config = dict(
    n_layer=8,
    d_model=320,
    n_experts=64,
    experts_per_token=2,
    d_expert=256,
    d_shared_expert=256,
    activation='squared_relu',
    moe_layers=[1, 2, 3, 4, 5, 6, 7],
    router_score='softmax',
    normalize_top_k=False,
    routed_scale=5.66,
    balance_loss=0.00545,
    balance_bias=False,
    router_z_loss=0.001,
    init_std_router=0.035,
    lr_router=0.00139,
    vocab_size=4096,
    norm='layernorm',
    norm_eps=1e-05,
    tie_embeddings=False,
    optimizer='soap_variant',
    lr=0.00555,
    beta1=0.95,
    beta2=0.95,
    grad_clip=1.0,
    batch_tokens=262144,
    seq_len=512,
    train_tokens=666600000,
    steps=2543,
    dataset='wikipedia_en',
)
Below are experts of layer 4 (counted from 0) of a mixture-of-experts language model. Rows are named router (the router's row for the expert), up (a neuron's input weights, with its number) and show model dimensions 160-319. Each number is 128 + 24 x the weight over its row's rms, rounded and kept within 0 to 255. Numbers have three digits each.
Before each expert's rows: a language model's description of what the expert responds to. This comes from a sample of Wikipedia text that the model never trained on.

# expert 42
Description: Verb inflection pieces and narrative verbs in biographies and plots (chair-ed, tri-es, man-ages, began, wrote), plus more, most, However.
router:144151113131136100116166118117141118097125152121153175123142147112132128136085157073179158131122134095144112130104104174088155151131122109132121092103155118112085130154135112126107138110136123127128154096083182167091112103103158139133139106164095128110065103113115119147119115106137121138124121123119158154154109138136155144140159161119129141128093131150130116095153156131166128102120091118079095139114120146170123166139164128146133048149124102107113160141085107112120091140131133
up0:112148143157124138119086121154144134117103149110157114145109138199125170109120152134139110109136145127125127173147103162128132111142116114118159158102120104129100157116123121108171131100127116172174097121162092121130141132090126114121141108171101150112104151146154134157124142150130124147150131104111105127145154137135100123173097137115177122116152114134163082136135138170160122115153141111138171135152114060122152162077123098147151134138170102133096149166086164111139149099104117
up1:134149132159153091100138123129100120150125114169108125087151141169116094135076134141146170121127126140174106154131137126094151138100102120146132112130129121177096132105086129112143149120080179154160135118162123174161091108096107140140130117146094103194121109094153131130126110099140156128111028155099108121149101186144103122187117096134132118154112149123166114141147129156141132138149116139158137163119116155136145134096092133133088093138142118124056166115153144154114162135121138
up2:098140143110108103131104147121158160129117116115110137112147127116153160080081104104179128095169133136115183105120129098112120127136142099159167130107154120096133108169127082157111135098135192114097101164135132130156141157156141141136117156110136140150113093175142165162128133126173131096107153132124139146158164148148103112132111102185126120157116092117129130121178148143134157112146132144132106162158097147142127105107136149133121102163141154098107131125131081120134077154129122
up3:116108090126106139156141110134119160133158149138145111115110111181149138094121138122118139128105112123134137092134161122120143145101069135115099131130126111149096131154124119122129085135097114176161100110162121123145126133165128125141138122160152177137130114103155126128135125125117105117126154093109132162173148131147137074138144166090155117134114131099132156104139112133114149046104147130101123072132140137146140163140117060160107131105130124109103134100092107142136120120112138

# expert 47
Description: Digits within years and number ranges in tables and careers, e.g. 1996, 2015–2021, 2007-2013, plus words like year and served.
router:154124124116140109108157093087135111117123171150147153107118150124140127135105152128144134116160122099129102132079148128110138173136107121117090104105143109122109095157135097106125129138157115120103114109172171129119087095098140160159148114154112155096120099131128094152157097113120112154131109121122136150161127119136155135120145138112114159123104116156163134112128172131140203104109110137096103139107115145156135126127140154136137120175173082121108160152101098122125105103159130
up0:136100128127148146127150122125141125190141143123123132121099114148078142114076116122137129162137186108089157128125135108111079119105131141131125121157157107128108127156118100154146111141086116119114155143104113134128149089107124123142117144110119132159127128112100099149176118125113161112106116135148170063144108138097101113167143145120146096143078123081104110156101143121093111124092139117132161119158157128150097137110119149139120123177146203118142124132157061114148110134191143
up1:160157107120118138134093074100162102138161127133114161137187135144139103140159132126113118135148107122152143085156142152152159110127106141119144139117135117144140153120089116080116139141137132100082108112126078112109103095161119120138138099120149126173168140115147132117106067104130121105156127130126124095135120142122092135098171169143118147137096136119120083157158107097094138149182159137156150117081111159097108115106126133175126110127160111101101166150151098162146116130158130
up2:174126134135116121146159110086136114104121146108145143135130089160139122090143141108168125130138104122074068120098135143121141144177088114149149187141120144131106105093130076157108124106120150145078152116138156111106108126105130124159149121148123112141140130125117109142121085124136136135131130120164155096122055133143074109134155138130134139130088135152098107116144074155127105135175136131105183107148143125106085143155098115153120125095134174126122121118115108117141121122129137
up3:125093117149137083156142159126073105134080115109151131113080115120147071112115109158141114112123129110146100110158101124136125154132149148137159124117189126094145118094102144090129103112167118113118082149177180107168150122192132137134163128134124139110110135166115135149130111124135125130152106092138150128133058141129118115143118160137121108165053081118117121133117116130164103169118139126100119147115106180163132127085127162131136137160150146143131088145155124145129133109121112

# expert 46
Description: The piece le inside words such as athlete, obsolete and Eleven, plus commas, closing brackets and spaces inside sports or statistics tables.
router:115140124137138121126109099114134109088102163145163150128099128160114121101135136148148133095152160119150127101084126168122161137117131092134117102128132128138101122167149089129114127148145124127097127112117162111101100096141154166123147115165099137090110149119109135144123129095131155156140111150139129160133133112180153122159113149104156161123123082150137100107114152133115164096100091134097128129085128161123125164122154130138116086180142110099095185146107132136144117132158158
up0:139159151195126106159119117140091090116158133102136130111131117147113129121146138103093117114127156141164090134141124118132162174111140162109134140108117109141166115157124121130155114139069096108139165122169143108097099089108157104119116132135147131112104127144151067125122149112125106152139129117125136120101131158141140103159111147153158125102127086106175085100122143119124141147118128076109121113126104095147101134093098118105143140137161110115127173168120129136162109085112149
up1:140123152117113097120162098109133124125111121176120158149081109080140152100137121119107109116143125082125124175121183135133118190114168130124119130152146112126120150124111094146114141074114122153141068114131137138124058117120168155151151109103158103121111120118152128143138160121124136147176184144136142128127141133137150111134123134126138116089143129086111109103140129127128160114179130122146175119150105172145135144136116138161161143113130109103136114181162111139142119132135138
up2:142136139110139059158111147099127118129077147147096137121131129136090112128108116135135148120152122141114155098161080159125102116114138129147142174113171107154074102154063118146108107111150110147172124106159140150140144144127156161127158109099140134130114145107095101143122142125126142109127156140146167147127107112092164159172146137138132130122124138091112124126173138152142144118172085103149165173140133188166139102059127121155137124153140120134074085139102118109122118135144126
up3:135164100078098112115130164144117111158150153121098111105131141126106152124092114129119131124114092116145098116135165142117139160189123122109098079119129122092169168098127123107146112127105132133175100109116137126151128074101136158122160088144130126149156116120117131123112103090056156151102160152138162137145121133093123125140114145146166136130137169104166142120152099098115141120139131162086143144118142113147138105115109106115112117142133146094098117149172158111120136136136137

# expert 8
Description: Census prose words like living, household, where, about, plus relative words (that, who, which) and sentence-final periods.
router:140156134093175104122115102124135133125133164132130141087136159119120119095087146120147158112140110062139112127128121156153135165122131111124107104106165132113110132172154090127119144117132145148121133077137147128113098101077172133160132094157115167147108112137117142168128127104119117151104125101142168144152128144132162108129142163113140159092100094175156088087117154138149160118098107154120086136125094149123149106105149148129129075156154137115138134150112121115125082112137162
up0:107101117125144124099160162127131121114126077085118120113096106113106127122111103095135144146134147112137095086132109137090130104134112156125148156109182139158166104136143106122161179118123147126153124153134098161135105122159141105127111137050114172139098142148128123125130163092140148121130115141107126124080119146095115135161085114126121123147137128123163190141116160079123141134159118164089123142109164166119115128115123194107125106151140135122140115146111130198141154143124120
up1:127164159044143153118099088123126114124110153119134116147124114096151127182100153115143173174132133113186122196103137116158075134137149154111119104114143141115058117138161103105112119139137156110100117098104120158145121113124123137132140138119127134125104123136116119150152115113140117150131088156107141133133187101079166125168131136130103132067126091144153106125070158140088104119109129126125078102128119127125127126117151138139121132173140165072108109147144149131107154201134130
up2:132146129105106107129151150126140136131140096121143154112146138175125091084127100141124142094141158131126125142099094139142136153134111061130156112159179114165146132124126107091114132076171098120101090123160129111140124171156147121107131135137146109149110106158126133204118132136191146110112144133118138119135103112143135164142113083108113133138127114083158124094127166070179143118100149135102105076133155098136094127108156177118118169129133142134098124123115150112128119157110149
up3:136110141112098113131093123141102119153134112103116107116113183132101138134169140110130146163162157144102124179123176151098140132105113168122077074106101123109131141167170126151139133160118158110143120100121104177115149108140131130110110105122131101117117125147139072104141175119063113158164089135122123123131134108113145093126134131120120115134167098098134138091103119129117157120123125137115114105143094128120138124127151118136155133143128128086133129132110099132185071095107129

# expert 50
Description: Hyphens and en dashes joining names or number ranges, such as Wu-Tang, by-election, 15–20 May, ISBN parts, plus pieces like uc.
router:170154107116135106093154123093144104121086129164162177129132138120148145118071149102143146107178122094133102137089120150107172141135115124077108120116145139112109069133138106134109131133163127098109114102117181165120094127114148137145190095145085139104106105121126115141151125111140124143121109135166150101154116151113130148147164161134129144113117122147129102091112163100151207101129095120104114122119128143131140190111136111149105074160165109131106145164122123123159113114185136
up0:196176111154136083160105150086142119084112100158186178145121124138179125106136116156141137069142120141155105121115148170147135122086105100111142126122150108137110133108114133089103129100146152151105118142133129134129116155123135103117173104114151146109122123125065097122129133118124124150142168099125118169093117152150126127126155141112094185136137140168091138114138135108124146155138174145112114125157150131128115137154154133164080118129095110127145156136156138146140118186142146
up1:127097121108147121134098098138189135121130160151131160096111135131084118159157166089131093142106126115158141126113135179099134117164130141117122135120154104126109131151122094132106125131113131097155129129092142089071099113116125135144150131168130178147148101109138120149106116128113101134142171114131165177165118150131114146082151199088147147132160185158145115108169164131140111132114117137093076138123078130130133144124161100149162108144116129095132171132130115131136114124109134
up2:123150103143108120155123159089114153117164145118138155136149178119107115119158137107142153102166158162066081110103116148129135147154139129150093152114096154111110093130152123131084168100129162112128111081151133147101066120144107143147166153126074133119119139096130127140123065104135134123168136137135099114143125149105109127138167152140138182169154158156137130161181160155105127171156128107109098131133132139107087139118128092143172135123142133102106161129131155120131112106157139
up3:156137124141099067115132160103129124088184155127159105121151115088141135143130122124138131114106078058175128125165156120116141117124213124133128124131162118141110151165150114139104142142117102115141135114124142095135098171099136100083094097178154127090120116147111098145118117131150118125134147113126099147126091131172134138110120137136118148149163150116139111119124145107175138148130127163137115182119117165128143116132112087091172102131160104156126149139134110114115137129170139

# expert 59
Description: States after United, US, British, and inner word pieces like pp in Upper and Opponent, ubl in rubles, plus Thai script.
router:146161115116137130119127125079130101115140142128182150116120136116143112094095143102121112114134140111155139125092111172097139130150143140120126104129128123130092084168153100133136148141138126155092153137127154137074125098119145155151145104131100111153101126133132129159158143126133103142136127088141161132137102151120165147134135152132148143101108133142156104132146143142135167098170119106106091131100074147117128176128151142098112109151149079117109138170118105139157114114172177
up0:142138146151146118133154125133108127113143139097090135104155100127093077132146144111121109087146182084119125147145116108105130094129150144118088133102130118128140112142111123170150151091100133169157148132121134136156148103155120146163098122168095132074120139123154133124109082112136151174089127128117110123155150149126110167130135125128162155129133132187150140153144129151122144111120109153125156086157137148112110107140122137115145097162123133091183141134115117079134113137099116
up1:111114106161111144140129128139154108119158162141142122107125140093128109152157112128142101141123113147109103161088164113090083131163167124081098109145143171106101093122106081138107137095078167073168160117146119118127130131141111145145141118126175125074110131099147092141123099126102137114131073168125139154146121128150184187135143115130138110107157093138136089155145136092147122131127113137107136102132125104097102115103121084088168144131172172100100128096143118135143138190153151
up2:154120106142126135161119071072107135142169153133062126123132123163079154108154115111110105140173125133161163097142146170139155159137138161167135140087114156140089159105100086152123126157101112119129134117134127111147121121170117113111121146133125161155152126106104104113134132109104156094136140162158153154125139127184151129091081105106134127135172141150129104129135132156119165094122141181119189109089129146090135136148126153129123111103122125097088140138127124128147098118144126
up3:148221092167112089121146129086125153133119112135114125134092104132107114110086121117146152106128142114096133124116104122116100134152133101148116144117175146098129123135141120085144111097194118131157136130156205151085137094095146130114113100126111099117109127120145109115117147084118150116122155155152105150160166147114126144142115106123098134168130091129168086104159111174159133116125107103172116111156103130173166134147157118142111108140158087150119125166079130129153096118121167

# expert 51
Description: Commas that close a phrase or clause before and, the, he or which, plus the word-final piece -se in false and offseason.
router:174147097126160129123158115105159134128116140148178120097129138144131126116099131109185134096152156085170124106088088132092147153137142106129095120109164114129123100165173106116140117130122155127124125081097172113118076098115162149144140110143082166126121143133117132150149127098135112129134141097127131162163107127138147142146120166069128177092109101135155128119114146141137176102122135141085114148112125129143107145097129118158148074151158109080132131169086122108144118138156173
up0:153133142090096142149092138129156098155086139113094112121071127110107175126144119129132111157130095121160169131121146111118136160103127122115121149174133135124104117147109128132138088137103152100142128119119110082134132130133090115137131134157140118107155127121108128161172129135158109136161114144107159110155149129115130172147128127113157125145148185124161129114149118174101146110091127200109167089166118112152128156161116117138110171115164083098096140103163113181109111141131124
up1:154106142135123151147146128148076115099168172126132159113098110149144152115099143093155139135144134132084079139108159120136133165143129169094098155139114157114129119145153144178100149090114124122144166123148118105108096062113138137170140116162106111139146124081139129138113090133088152145166139115119139111174131141140164102106141139112118134117112167123131137102154102128115154095132144154093150120122121151144112128160134107155086139137132113144106176123138138125102074170132138
up2:130168155080087115160115089124119116145129131128094108140091156109105145158112133134114100099119109116173143126164061147138118147083164153186110121148122100120092132132095082172137105150121152153091126151136131126138132124131154108121134111150130109154124121110086089120146131154111123129153077155104170122148150130146169128185148090084148095112146093139135122110107143199129151113113099117118129138139126149128131148125128098151099132129123140119121124079128152130117133129135141
up3:114132111116098133099073114135125121108156110141121134103141142131095138161170168138152134152157127126116119183118118120094161143142127172121131138156168166143117122140118140161128076122088111108166158154130149082132083119128118146109155138112130179135130136094132138148101124134105170112176068158124138105132130112131178144148130125142172119124129121146192123115126110064106129101167139103162081058138152125119114108101116157101153109138130162161108146123122150134144118169118130

# expert 34
Description: The preposition in for places and dates, such as founded in 1967 or reporter in San Diego, plus during, within, near, for.
router:138202122117112123107145111100134122121133163152148180097103148139145134114105156112153141089166152101150083125103092164139107156144141119130112123130181132121125140164152066149119161147143117133141134094112137125110126121095137117119160079160090116096124097111134133107136128111094135154122119076122122110149123181116136136104144171094132150129122099146111107110143135142138170094129128109091100137126127136165108146127155121146141114141132104114113148126131112095165097106166169
up0:120152180138134172107108126119119132122144127147136157140151140137094126127129140123182091137143178130126112131162115124115065129090126140134148108141141119146142143117106098153186133138130139114129103116116133118127122125111116133116122126152085116115114111104119113122126119134117143131158123122110109125148145127097109134119130062103135102122145077109183165184101122157133170114191120124089111082140112136143100123106076112133179154127089118122138124142121140128160136072114140
up1:145147099104151157123200127144152161136179133119118106125168120083145123094087134129117149139156135140153146099129154112141129109144107088139093071129131190117103121130112080110095118150102129133116134113111126146102132134107126112134126081125135154134128083129118149124137152139145145157131136126130139140156116118129135102144194087103089105129123086162122127111105103162131138134130161130125142160121131138118186167114097151150117126129109148120121126157137078126119073127132116
up2:150117108164147079155120134121142086109103103110132163115120134154120098149148155128107144169159109147164154102145146152093141151115128124114144130108132144081143120126144165122140071064119089083109163078154086144144106119132109095119141113149166139099102148134149121119137105156137129106193110128109128087135119115130118176130169144134160134124132152103119132151132125115178173135133076149077147162131180101108110092111079111142155137113136119124093129142093121133147147133125120
up3:105143139183166115129141177104117109105114117127076128105111114153155141117100105118103147112109161100136160116124127142114104112136124139071119066136178169169156148156106096114123161124117090106143112077127158147162123126137143106056103096143122120117145122161147109112090153097146145134168174081128140139148109157090106128113168089136101119144133118131135112145134127136163139122115121134128142130142119167157115122138171088102166101121163115122118107129150094139115117109113139

# expert 43
Description: Digits and en dashes inside years and season ranges like 2003–04, and mid-word pieces such as ivers, rop, ot in sports biographies.
router:158155112117125135130116137100156097089107186127176161140106171125130123149105170101171152101158124089170081130078090139110129143144114155103103099122132152133119111142143133144112129138144098121148119131117140133114075132125132138135172112174122128116091087095120109142160124121141118140109095110136118133168138160167147125125124149119158164134128148191121131125134146136151122111123108159143125157149121137160122117121146132161150120123176111064101165144114141089131125150115163
up14:135152103090129102115141140149080117212120106092145122112102163123150096135106126122165110128171116169111124143097131129133116139154151137137129140123140085148114109104178135140125110098144121169155142113129119121084110125148132111106096133164102092112129169096142130135090107137165091117124110129133135150127123138121161114187149130101149125115123124129143154096131111109117115122108122146111146114144133140123137144145115111127164111154165080164100152125118149079150090139129143
up15:122117141136142137114170153118114115140103161159150138067138118144141118099171145120146099118143132186102159124145120096119121127140123118135113146126121078165101170117183137105066139147139122125134125131101116100128136121153138152130140153126124186162176146132103110139159104145127158109097074123114141107120105126164170160092146128107151153111131146180125127115169163132130114084105132137099120159104109126081121150115132152158145107118151101135111175154140100097148141121117136
up16:150115171105146128130120160143119101131135135152072120155100171185071140133071124158145131120101147136123112081148105155089120118110154147120138101122141121147135131103145110176142133172140098130150102133134123102158155131123126128100101118170148123101150108130115158155106158114128123132116117127113131111140122135105143104193127134111128149124139118122164148151177134135145140061099102122102093088131113100142146101093154123174132099129129116148131089147097131090150134138162135
up17:140174085100120125125138139103170156129110149112153165154104159116150150091135112095129090095172095121114088124130101115125117121174161114148141088094126121109101116157120117133123119115085115142125126123097160120140121077106165161157145127117128157146106080159113091123161138086126101129112127119137144148144123101143128136149176166086095130104122115136128105110137172117170118084113117143105121125113116128154084107147154153176143100174128126139156177175124140155175126138152151

# expert 13
Description: Sentence-final periods, closing quote punctuation and line breaks, the conjunctions and/or joining noun phrases in prose, and prefixes ex, pre, trans.
router:101143082110170104092155116113167141113107152140161171098133156121128104110083152128146132125192141113137092116110121136119131143138136116093117100120123131123137112154138093124106169152181139134103136100103145161107064125119152148136150135130136155127126083124137158162147120096117072170134119121146155134147128148161166157124130141091144132106094127151145111123143138113141142103096131134093146133109117147152137146129138112164129108138156125084112144168107122121143112118135146
up0:120139148153125127141184076136105146115127148128103123142139139139166102143133171116124155091117140148151104127145139136112117106134099085096149106102096120135138126138150105066153171095117101123183147125118153171096120104103122134125138119120105101088127098143116121080148117093130158138100145118136164114110148176169145137149126137099145147121149148136136085134081161162143118088124150063153098142100120143112108196150147115157115147122132107118131122121083142158154163128111134
up1:130127061111188133106136179103167107093083079145175129122159107158107141143144132131158103136188124118170117117146146159193137170116112124097162141111143101133134143144119120146175130145120139118163106111126092131114152142146134124108130126121127114138107107088134155132092150115104149114137096160130154071128142151176127096174125085070136129127128103129102146134111128142103163110165108106144110146125133113113158145106105096123127140124126141154145144113113137134104151103133122
up2:134132126174087139150127101110074146144133129117150118088139171072159122162130150097133124125155157170065103154108125125108162134157132127132123150142088097132088128092103135116175166105149162109080135142118121099142148130115100128130144121104146108146121088095121134123163122123108110142139093160117158127125107167134129156131114126082118142124137116198140101122168137130137123103180150147100111133115152119140167128148112143134100116126143099119103115065151139153120140116168129
up3:108146165096130136116141145096137179111114108100156146112143143094169097126097122143152142172138078099115107148123149159153137139139112220125130106120133124122129156134096145108081175145142127134144121093117143147094129120155138121087132122094174131155116116137152148159152163111120103105108101168109115196137150126137126155108124088096127110131166110172110126121126151145139161125122124123168098130111120101108120135145109131136174126138120149122143110139124109097161083127110110

# expert 23
Description: Single-letter or short pieces, often r or h, inside rare names and words, e.g. Rocab-r-una, Lab-r-ador, Babub-h-ai.
router:129151083143137133116157072104143092115153161164167180111102178138130109127111148098140118112189151086138112113107121180112135145144109102133086119094118152133127101152133079149101126116122104153120102083104176148123101111083143158181143126114116131105088087112139130155135122117103134147139138101159129138146115119140171131112128124103154150102136123164121121113153124127156128096111115150136121138122109146106126155118151122151137109130130111108119170139118112128143111113129160
up0:133124137132109129115165096116134107099143157156175132120182117093132122108108143135145112127127150104101101140121078128100136189146125118118141105104093079141101158124153120132116180135113114151153148110119105123130140107130130163107159110104167124143058123092164097132145120123130109137065116121112094118125133140166114146127131141148132155091126124156120091109096167083103130101190131142106097129137108156075093102147157117142111131155143122103156114121152129132127147109129158
up1:137160083116140156122174150135116127118120120150089176152135138170105158095139138133141110082125161101137145118164126121118108135163134138170074159173138116087137113114115146138132110114115085123143147108128136131153121109182116157129139118118136134145104120160109112078127140133181151138151094138137079106105121117163117126121105179144146157137061075174132142120108119150108119128117117120106123168078134119145110157083127111128114153123138140088093134145112169119132147123132163
up2:128157114112151114139114104114104149109117096197138153117062106098111149096148131170140114185152132113137112097108087133111154154116113136094178078106156142157096093143132096117086129134152103169125109169135119166105087118114156113099090120138144146101090126120140120140143173118130120169127145123094127145127123136155141083130098145127147129149126110111115100099145149111104134145113105134122139141105137115156124144136135125140141135128111131129093112124115151138117099133161137
up3:101126118139149155128146126109123098089098198130153129118111138096107131119116159121112134124142144151080116165108080161125095100089133153148109119153131123099091179123139181140105165157123127059141108098101155089144164143172129131132150154144048130165139123139101127143127109102133100124122117119129124108090121118121142087147141135152167129162116122114129130092147143124126117110112097116106104109138157115145130122158113107128148122142140077155130136130101122103088106174131129

# expert 62
Description: Line breaks, section heading markers == and ===, table separator rows, plus the ic in expl-ic-it and algebra-ic.
router:137164096122143114117129146107148130132143131143134160085091138112143116096107162108123148124152114122151126107082117135123124121103107091081119088117147116177113089147131133105135137155126138118130127122119126123123114115143162172158140153118082139091099085092133137157174120111138091153141121079150170170145125154140164139128122146113134159119093125125166138088151152156173162125097123125121127130102103143132144164114155104179136115157148131116140164147151119065153113134112150
up0:133088136132114155120140150125142107147121128123137124147114123118187136113140170121112086095148106121150115112149131085114174147123135170109106084215139150108163119132172130152109109132095183126130138134087134098103114163149111162116143111142140109149149115130117149158119118128130159135148108123129104105120114082110150102123112113144110103092146115155146181098121141125094099135157096137132116138122058116104113144119134165106122136087103118141120163178169111155120159159155175
up1:117100183108146168140104118090157139114134142135140152081124125126110165131130124108121184123106145149121162106124178141130143155096127102107095134076121114107128077120154126090090162168146085106119109130153106122097135133089123145103146138141145128136087088150121107101126167110151089123133122136127093087163112135141097100096140075161100115114134102124141121136120154135168120104083113140116101158114122126149142123155132101124126137142110100167120149126160140114141096098122141
up2:140147155126160099162136149147122121128143119134125158134121111159102110152116149133143119119139101103148102133092089131116140152142137077144154137114153079165146083116134146115141090110125135151139157102136144107130059111131138097124142122117091162061108122125124128123161126129152116112149114150094059150109144119123124119142114166127125127093142113142157146121121131149148093187136127130141103134090101112147106181132134129148173127115113118158138134148113142127120163117114122
up3:134146125091111101159113131106138142134122115117111131139097164145137107129140122123133151111122148142124124116158121114124163127113150118104090114129093083132102123102130117136134102163136090149113143130160135110124163173155123138123129128170121127142104105140117159156163129151118103114106141142114105174113135128115133133149130124118123102122123144135122134095122146119146116121088098153133124082125103112135103161099178117086112149171137137132101138101125142182136142129113134

# expert 14
Description: Occupation and nationality words in biography leads and lists, such as footballer, politician, American, basem-an, left-back, and following line breaks.
router:137127113119142128100122121088132078102111169111135141117122142134101145125107150121148149122175141107154080101076111159114153138174102117138097120096144150107136082137133128168092151156100155126135085092092144140105098079069121174158128109141111142132108087123127122167115122100107135132154142103180138135148123153130152114131135164101105176100121111158138106104133118129147159111145134135086096141092118116118132134117156132149132101161138101132109153168095132110153104115135148
up0:139112094116153121134152154107099085152116092167126124116153164101104130143139135133123132107133194111131169146112119124139115079098130133124132102171112132155125122175140116130159114121119155142104096125099164150113132172149133132141108181144130129121118126114120114154131115109146144131071154123118150164095115172116125094127096110115156091129154130133111104144103112132151131120153124118079102117143113123124163118139116168156144129172150135083126135155150135175174147123124157
up1:080158108131111121160133091095129172159157159110120131116181140137116153104158120131134080118131162093084078120106067135113139114172096155147090086110185108176143130071114125119158135122114165123113127139133147150151121146129145153179139108146108147087140159131113087126141122126166138130133174134195150117122170133118166126111111141162191157144152099141158158135137112156143096136142150164118071071113123162145147146152091102082136143127139123103104153129163163132157109110125155
up2:155139115135145141105105125173109109103113138117096145095130126165158133149135148122116157156134145148172151076125098073098187160136139093096148125143107183101120137146158113122104125117164113145139140103123105121106150153079110092107139114144145132180109120127089134123134109112094114148097147166158127156179106156121161090118125174143114116150162128084176140094106096110125133115093120123064143160150142155128168090149177124104121128147129132149144136141115158102112086137094129
up3:147152148099159113132141144130137165158150148126133108149189098186106111147148097125168104150124181118092135165168108105142108112158161103121145105117112113175153077107104137111139155117125130090145126141115125178133116103149149171169123101126159142075125107117130095141129171141111097138144131149168080164125141152108123113112098124123169145076129098112132161134093112132124138114157116108113128133114097104167124160147125116133150140112141148136122116091075101070154104158135117

# expert 26
Description: The word In or in and the fragment it inside words, as in w-it-ness, w-it-ty, Zeppel-in, plus conc and ind.
router:123146104118135108137140108109159128123106141142185145121115158109141114109074129097166131104148121116148118132106115146096132137138135089105127122121131125095097111174120097150117130131123120095105132083088150147112088080119177135182171119112116162125123104111120099140139114120146134135135135107097125140155139177127156147142182122087137131086100102158130116100143172150142155115112110132133105144139137147144103143114175139135151112135157106126133167143107142123138099108144193
up0:129105125141135098160136094112147104137147139133145120097109142138140110133149161122141132147168117134128143104124142149092176166111116110103118117172118171101153100155144119176144107148151099109113122083104121088130126140144102142164148110157145136112169108100099120122168132091115183139129152095164157145142092193141120138103143168123133145144110126134131114131182152110136126101167118142107109123125144134116124115143172099133169132095136162096119112138130133124137106123159154
up1:130146133130095131112184120123154180100112121115149171079147066116154126145083092170102106089112105129170102120124065105146074139164116158116180147085138139116078111108109131094130119138096138125144115173141133174138094097070130111140129144100168151109110143151137093145116126098141144121156155115165119110176106157097115144121139150135128099170103104142135094151120134120107148136112127162078121142114138141182128100145123111111133126120152158121141104134112149111142110139117156
up2:136101109129168163133139086113152111149101120112081124149163123122118134106137143076164150140168115138097174112147124153103163109133103156139107104135154154144114145134111086106122180127132130094110199098083124179161135170164117122154126134100175115123104134128102118106156110107137144135133141128154159167149170148105136150129161128122154120139090074135171163134106097115101128123155153147111144134144110161133155122104094177131153122145119126116133126110134097116147113140149147
up3:132112106182158098136131143123134115135133134148134125134115172091102117106144147094139146149134163098102098157119110156112153158164156177110140154152138136128140102126137122121119094133055110106123088130152135073133121068107134146106096130118124157118068110129124124133132120149135134151186154123141138138133110173126118149143129175141125119108115132117129116118117137128121145171101104148087093092134143115125100116105120117123135108151099154136094159177134105122128150155157137

# expert 31
Description: Word-final suffixes like ical, ural, olog, and word starts such as poss, public, init, cor, often in academic or biographical text.
router:136157099093134120143141124109142091119114154137117154095105143129111091123111176143172142098168120096131116124069108148111124134154099112105097112105136141129118112119140072144118140133154131107117149127126146120112113121095135130131156063175119147079120103123123127161127093088101119163097143107165177137156109134129147132139154136088140168109117132131143146099137158143122128117139110101086123131113101134142091136142147152181145074162179094103141162170108120120151094103124155
up0:116137100137126157092148132095128165135120140144133140159127140128143106095125158115102070134165140137115115105169127152088132113149120138099165077112133113107160089140162135139090136142134118112130131089105158182137108112160109114124138159135148147165126119113145074133114154150104132128143124139162161117173150118138074136163157118080179148130140104132169109124120142117115147122131145104119111123148155164110136135104090141097128142137137123116111122114142121108122092066135142
up1:152148102148161104148129139113102071071107140136129116132112174118123191125121181119161143083103143098090126165126089144139130169153108102115112134133133106135115099162180105117150133136119114106130106108110182165116109111151158173139117126136097123111107094133149124157128127106131111178137148145136130109126156152170120141119183187103143157067143117174096150110113190119117161114097102119141129101129136137111094135124126097135157121143135128108096160155108096136129129141153170
up2:120124108101129092117165137129147098127132167169116109076130144122158151138158150106106111122156148119157141128154172099082143173082137125129076133124147141143107160130133090100108096141120135118151100112127110066107110151138126164119167092137144108117138087132146088140126131146141121148139139134186119159138106157148173110115115153125107139127121143123120115119074136118125136128088136157144119124103113114143124104079102110162111148119138107115126124134110118103180137150142126
up3:145186145094151089112101120101152177125110119142149166125134122097142147130135128132120154101155139125152095144122117165125160114137121097105157174136109110078158115160135119150130170118172095112094133114150110162154132138173141119114118110163115112124101133113128156079134120133146120126132125106147131107107105114162110100128172138114113141116112141120087147117088128118119135112120144104147107114104162083155113161124123155106095148158151117159157130129131103091151158118131109

# expert 15
Description: Line-starting list dashes, table pipes and infobox colons, plus pieces inside foreign place and personal names, such as Abu D-h-abi and Time zone.
router:154139125099146124146160135135133103104130121139150164120102154145144102104088124118163143117132114084142089129116136163094158146148113135131117139070153156084110104153134102134127141127125154128079119103125150153134091105112141164191159126139077118114126090110098160159154107120136143130129114092155146142153110141156185150169132171145128151109124130124145126073131163124124153133109088130134123148134120137139141153114109129165108078137129109121105148144109103115145096119148141
up0:148109094103119073131111141122099116145073121131136134169127163091134116094142172135136135135142164125129118134138102106127104074161127106110089111121134140170072119159151111156098132110111144129133140127141124133142142142110134145137114145108152138098121165167121157139097116148109133114117110129155118169109157107133166156168121138128159142077088124117092146147133191120137103155129152169038141102093131114099103131133139132121118164160106151149119122161085135101127082142124120
up1:116158125137108101087123159130163154126142167147135078118098110173156105102124126126172142153141108136139097104083108077130128130138160142166110180107123111150102140128110141134089135152133118095134081117135142092163101191147130131101183168125123121090123115127119140125158135155088164115155162156114102153152150144129155138129090154124150134123127126156099115165168157144115121141104149169104133169141124156093162140094177119134137164118095115106126152084147168101143148113125136
up2:146148096122159137113154120109109098094111139116104172131143164161126091148153166128127175105131109113115090140137133152149183162111089086094114106182165151120154165131175146103124105140146153112117087093097166150087099101111139124129123112138137120092094121155110108143166099101132109170095100134154098156138157143117154111092141152091151151091111096148100131136130173109120160140118141116094148136113156106118149147139134140133148119135139104098141154132120138122167117126130171
up3:126164126126107159105135074137099105128116140116156153103163081159110151147155133089130090149157119139113090116107129119144168131153100132164084154104123075116144126158143113133151143169101110137116090128125122133145106135143152157133133105111113107127119106100125129140131115126137142139141145117169165158140159154155118148142110159120157115086125124120140060138124108154158157156096121167140123124124097150115100166080166121156105087142148144133100113103159149131160165096150107